Experts of a small language model: vocabulary 30941.
Below are experts of layer 5 (counted from 0) of a mixture-of-experts language model. Rows are named router (the router's row for the expert) and show model dimensions 0-127. Each number is 200 + 40 x the weight over its row's rms, rounded and kept within 0 to 999.
After each expert's rows: "mostly gets" lists some tokens that are sent to it at least half of the time. This comes from a sample of Wikipedia text that the model never trained on.

# expert 4
router,225,156,196,148,213,260,193,202,222,265,163,173,231,148,184,113,250,211,209,160,159,208,204,159,196,240,123,253,216,171,190,184,302,191,189,177,186,237,232,159,197,172,206,252,195,216,151,197,231,192,240,277,156,295,218,258,266,205,170,182,215,187,146,188,107,240,230,205,184,261,168,307,216,168,222,212,216,137,228,176,204,236,249,145,209,203,175,210,234,160,134,170,171,146,210,207,172,167,218,249,213,181,133,202,141,269,189,313,273,168,207,232,186,244,239,188,207,188,226,258,225,225,141,198,193,182,225,248
mostly gets: " season", " | −", " second", " | +", " final", " round"

# expert 5
router,212,212,81,223,221,236,175,221,246,180,219,237,155,186,192,148,176,198,167,104,202,235,161,298,188,217,160,245,193,211,198,248,223,231,296,204,285,127,217,242,214,210,260,271,216,273,194,244,189,220,178,221,178,228,207,209,169,191,227,204,181,205,197,218,154,192,195,120,120,152,190,208,189,111,177,224,168,195,190,217,204,162,213,207,174,272,130,230,234,194,148,254,187,169,183,195,300,136,150,180,289,119,213,191,204,159,207,208,269,212,158,203,249,203,239,203,189,213,212,212,209,186,229,237,166,185,191,181
mostly gets: " p", " b", " \"", " c", " f", " l"

# expert 0
router,191,224,234,158,232,199,225,240,190,111,201,231,158,150,190,215,237,219,202,172,232,204,176,195,157,241,255,234,224,170,152,216,251,141,208,217,146,228,149,209,175,232,160,222,178,207,206,124,211,178,176,109,218,233,221,155,171,251,225,146,188,196,243,216,250,233,243,192,96,232,211,272,181,240,145,172,245,150,126,239,214,245,230,273,176,206,206,209,223,146,252,224,194,135,154,213,192,213,180,213,257,252,203,176,167,226,187,180,167,201,211,227,172,255,182,222,151,189,153,164,200,237,175,186,198,273,209,205
mostly gets: " in the", " of", " in", " with", " of the", " from"

# expert 14
router,207,163,191,220,203,241,288,249,190,169,193,166,144,125,236,189,210,216,202,141,265,215,164,213,267,200,173,210,203,177,220,211,213,244,218,150,203,244,258,149,173,156,227,206,232,181,282,202,133,209,147,164,211,204,259,217,187,219,233,177,226,199,213,195,239,207,209,247,263,110,196,149,148,148,128,225,151,198,138,148,151,141,141,203,167,219,226,244,227,204,276,180,244,237,211,177,226,208,167,201,215,180,188,176,131,170,205,203,208,162,190,153,246,206,300,175,171,218,223,216,125,196,220,224,171,228,230,225
mostly gets: "11", "14", "22", "30", "25", "29"

# expert 2
router,230,177,228,185,165,157,175,213,251,198,191,196,266,180,147,188,237,171,251,240,236,171,204,271,183,164,212,198,206,203,274,184,178,220,155,184,159,211,156,131,184,211,178,151,193,266,136,208,116,224,162,225,218,233,188,137,184,215,191,179,249,226,88,211,273,192,255,214,183,122,244,242,206,206,161,131,196,209,201,216,217,159,142,234,247,231,259,216,166,152,176,165,196,149,236,183,247,191,296,244,144,218,210,169,169,208,172,211,206,228,199,123,230,154,137,251,229,205,140,195,210,173,177,234,262,140,172,202
mostly gets: "″N ", " Man", " tick", " what", "°W", " Sp"

# expert 15
router,153,220,217,224,135,267,159,231,205,238,205,156,199,250,235,166,176,214,192,216,144,196,204,226,154,218,180,255,196,207,246,187,217,240,178,226,219,152,231,173,289,225,169,133,185,167,191,227,196,98,193,266,228,206,218,225,217,154,192,193,337,181,240,178,133,140,172,137,151,250,156,235,140,259,202,228,189,171,228,177,233,144,201,225,232,191,203,210,201,238,200,210,218,195,225,185,209,277,216,199,231,247,149,196,208,205,246,203,246,151,121,261,211,205,143,94,225,129,252,213,157,234,273,237,201,221,189,207
mostly gets: " American", "39", " British", "|---|---|---|---|---|", "| B", "American"

# expert 6
router,221,245,221,279,175,112,165,135,145,224,225,125,177,218,202,238,142,182,177,240,115,230,154,114,173,193,213,163,182,172,214,207,193,175,219,182,284,214,163,235,165,227,178,140,208,122,158,257,220,178,218,204,190,222,131,208,208,144,231,212,131,185,218,225,138,148,210,207,228,182,264,164,243,251,263,215,269,201,219,188,236,230,278,209,183,201,233,212,207,240,194,210,213,240,200,226,205,203,216,149,215,171,203,210,265,203,200,208,174,160,146,193,125,202,165,156,251,139,137,267,201,205,235,148,226,225,156,197
mostly gets: "ent", " / (", "- • Total: ", " |  |  | ", " non", " Mor"

# expert 12
router,249,157,244,133,247,247,175,174,173,170,228,185,196,188,222,242,238,263,272,138,186,212,223,258,250,211,244,139,206,226,183,202,211,207,256,172,218,157,230,176,232,99,178,176,227,204,300,179,225,118,249,168,210,194,225,152,147,165,184,280,253,288,113,98,191,217,183,181,214,184,141,244,221,151,222,180,197,207,238,161,179,182,146,216,219,240,299,242,215,214,224,240,197,233,237,239,171,231,158,216,233,260,134,229,159,161,168,224,223,288,179,216,188,258,160,207,241,118,175,147,180,258,150,225,214,145,256,203
mostly gets: "016", " In ", "018", " his", "015", "021"

# expert 13
router,198,174,189,203,175,193,211,277,210,230,230,228,162,197,182,165,229,150,191,201,224,182,213,173,197,152,168,116,201,170,206,181,148,264,222,216,239,242,200,210,182,200,198,211,229,204,205,264,189,276,233,158,249,205,193,274,247,146,222,134,172,172,204,171,162,205,230,246,236,174,298,191,199,139,208,208,173,168,292,373,195,217,215,182,203,155,184,200,149,187,238,184,218,267,213,176,162,213,181,185,246,212,175,151,237,139,198,135,165,267,245,184,242,243,277,262,165,144,200,190,193,205,221,181,222,241,178,284
mostly gets: " National", " government", " University", " County", " City", " team"

# expert 11
router,178,302,254,206,247,184,251,154,187,183,178,248,250,236,254,195,138,209,250,230,225,190,187,215,225,165,226,224,217,248,229,197,274,165,186,216,177,186,276,190,186,183,207,246,216,178,101,157,210,280,163,123,235,118,189,243,240,192,191,243,94,234,248,147,229,164,119,190,259,197,139,275,207,203,234,220,179,275,181,126,217,174,275,150,256,182,217,153,154,206,122,226,229,157,181,189,189,209,161,225,168,180,163,209,254,226,149,165,193,195,229,217,241,139,260,224,170,207,237,175,181,193,269,134,223,196,127,186
mostly gets: " ==", "°N ", " design", "==", "|  |", "- Coordinates: "

# expert 8
router,168,229,99,217,216,185,197,217,207,199,199,173,232,250,221,259,224,149,191,338,216,211,272,233,162,174,196,168,173,252,185,166,161,200,192,223,198,201,110,171,221,155,264,247,168,230,272,154,219,173,260,205,144,205,252,274,243,177,218,217,204,222,247,218,155,187,239,215,247,194,223,163,158,228,188,215,162,197,215,202,198,154,236,134,208,176,206,86,224,201,223,215,156,159,194,222,212,210,235,161,154,182,240,208,148,210,339,142,199,178,196,185,249,225,212,154,164,247,248,203,224,138,251,147,188,185,254,176
mostly gets: "\" (", " (S", " (C", " (M", " (A", " (P"

# expert 1
router,151,236,218,214,129,146,204,184,210,144,174,198,178,219,233,248,153,205,189,176,194,230,208,238,298,182,208,216,190,283,261,212,136,174,232,217,198,241,282,215,218,262,167,234,207,186,166,250,228,146,141,159,191,250,189,162,205,228,192,141,281,148,255,174,180,233,209,139,199,182,245,166,151,164,195,243,206,165,201,220,204,123,176,131,183,223,130,282,202,236,227,245,267,185,182,199,155,208,170,272,203,232,220,185,261,244,219,162,216,145,219,128,267,195,133,147,216,262,231,272,136,242,174,169,191,269,247,211
mostly gets: " in", " in a", "s in", ", in", " de", "ed in"

# expert 10
router,231,138,205,204,234,219,173,207,225,241,240,267,254,236,212,178,227,207,198,210,251,232,127,187,168,278,133,181,190,218,186,223,201,180,144,197,160,247,202,157,185,192,152,186,193,157,283,124,188,214,178,332,164,202,149,202,247,283,211,215,131,203,140,227,251,190,236,224,133,257,215,220,203,209,217,182,184,261,201,227,182,237,136,251,116,161,209,91,206,195,187,196,229,203,236,157,242,205,291,197,175,160,222,273,158,219,200,234,176,246,222,200,161,206,215,248,209,230,192,171,213,178,154,208,201,140,232,145
mostly gets: " Har", " Sam", " Tom", " As", " Y", " Per"

# expert 7
router,131,182,187,260,214,226,249,233,139,175,165,173,185,220,145,204,216,172,141,205,196,180,193,142,173,155,200,264,191,165,143,188,114,174,145,222,248,171,136,212,163,257,276,167,205,211,277,182,160,223,168,185,264,169,143,204,200,186,180,252,175,169,144,205,231,224,166,229,263,258,200,137,212,227,184,192,243,244,207,213,156,193,195,158,195,170,213,180,207,231,207,77,167,237,196,194,209,193,200,175,152,150,237,244,211,159,237,227,163,207,280,257,229,219,262,234,253,187,229,166,224,208,143,220,144,172,192,215
mostly gets: " have", "\".", " had", "es.", " that the", "ing."

# expert 9
router,248,226,180,181,133,173,227,117,206,185,218,154,228,200,113,200,209,198,154,239,185,208,250,144,233,201,222,160,210,175,141,224,171,183,148,189,107,175,199,248,203,237,145,225,193,170,126,288,241,293,251,184,180,142,207,201,185,175,179,215,176,194,238,221,240,151,127,143,209,202,159,140,242,239,270,78,185,252,220,270,151,257,176,147,199,207,174,256,208,165,200,245,139,185,135,204,146,207,200,252,174,212,220,131,264,132,177,286,147,161,256,259,202,157,204,167,115,218,227,132,238,192,202,180,213,209,212,181
mostly gets: " and", ", and", " or", "s,", " and ", " &"

# expert 3
router,296,112,201,204,224,219,216,149,217,211,211,239,183,181,229,144,118,218,259,137,217,195,211,125,197,226,254,215,144,173,197,185,194,249,167,218,202,209,177,221,158,261,198,178,210,267,167,233,155,290,239,179,185,147,163,171,149,244,223,232,132,198,170,234,202,198,185,267,139,210,178,142,233,153,194,203,233,180,183,180,231,251,185,267,203,174,190,161,197,188,164,226,190,249,216,184,178,209,199,187,187,197,252,253,255,209,158,201,194,182,212,99,109,172,219,228,248,176,131,192,248,215,189,183,224,185,122,185
mostly gets: "|", "- The", " | A", "\" |", "- C", ": S"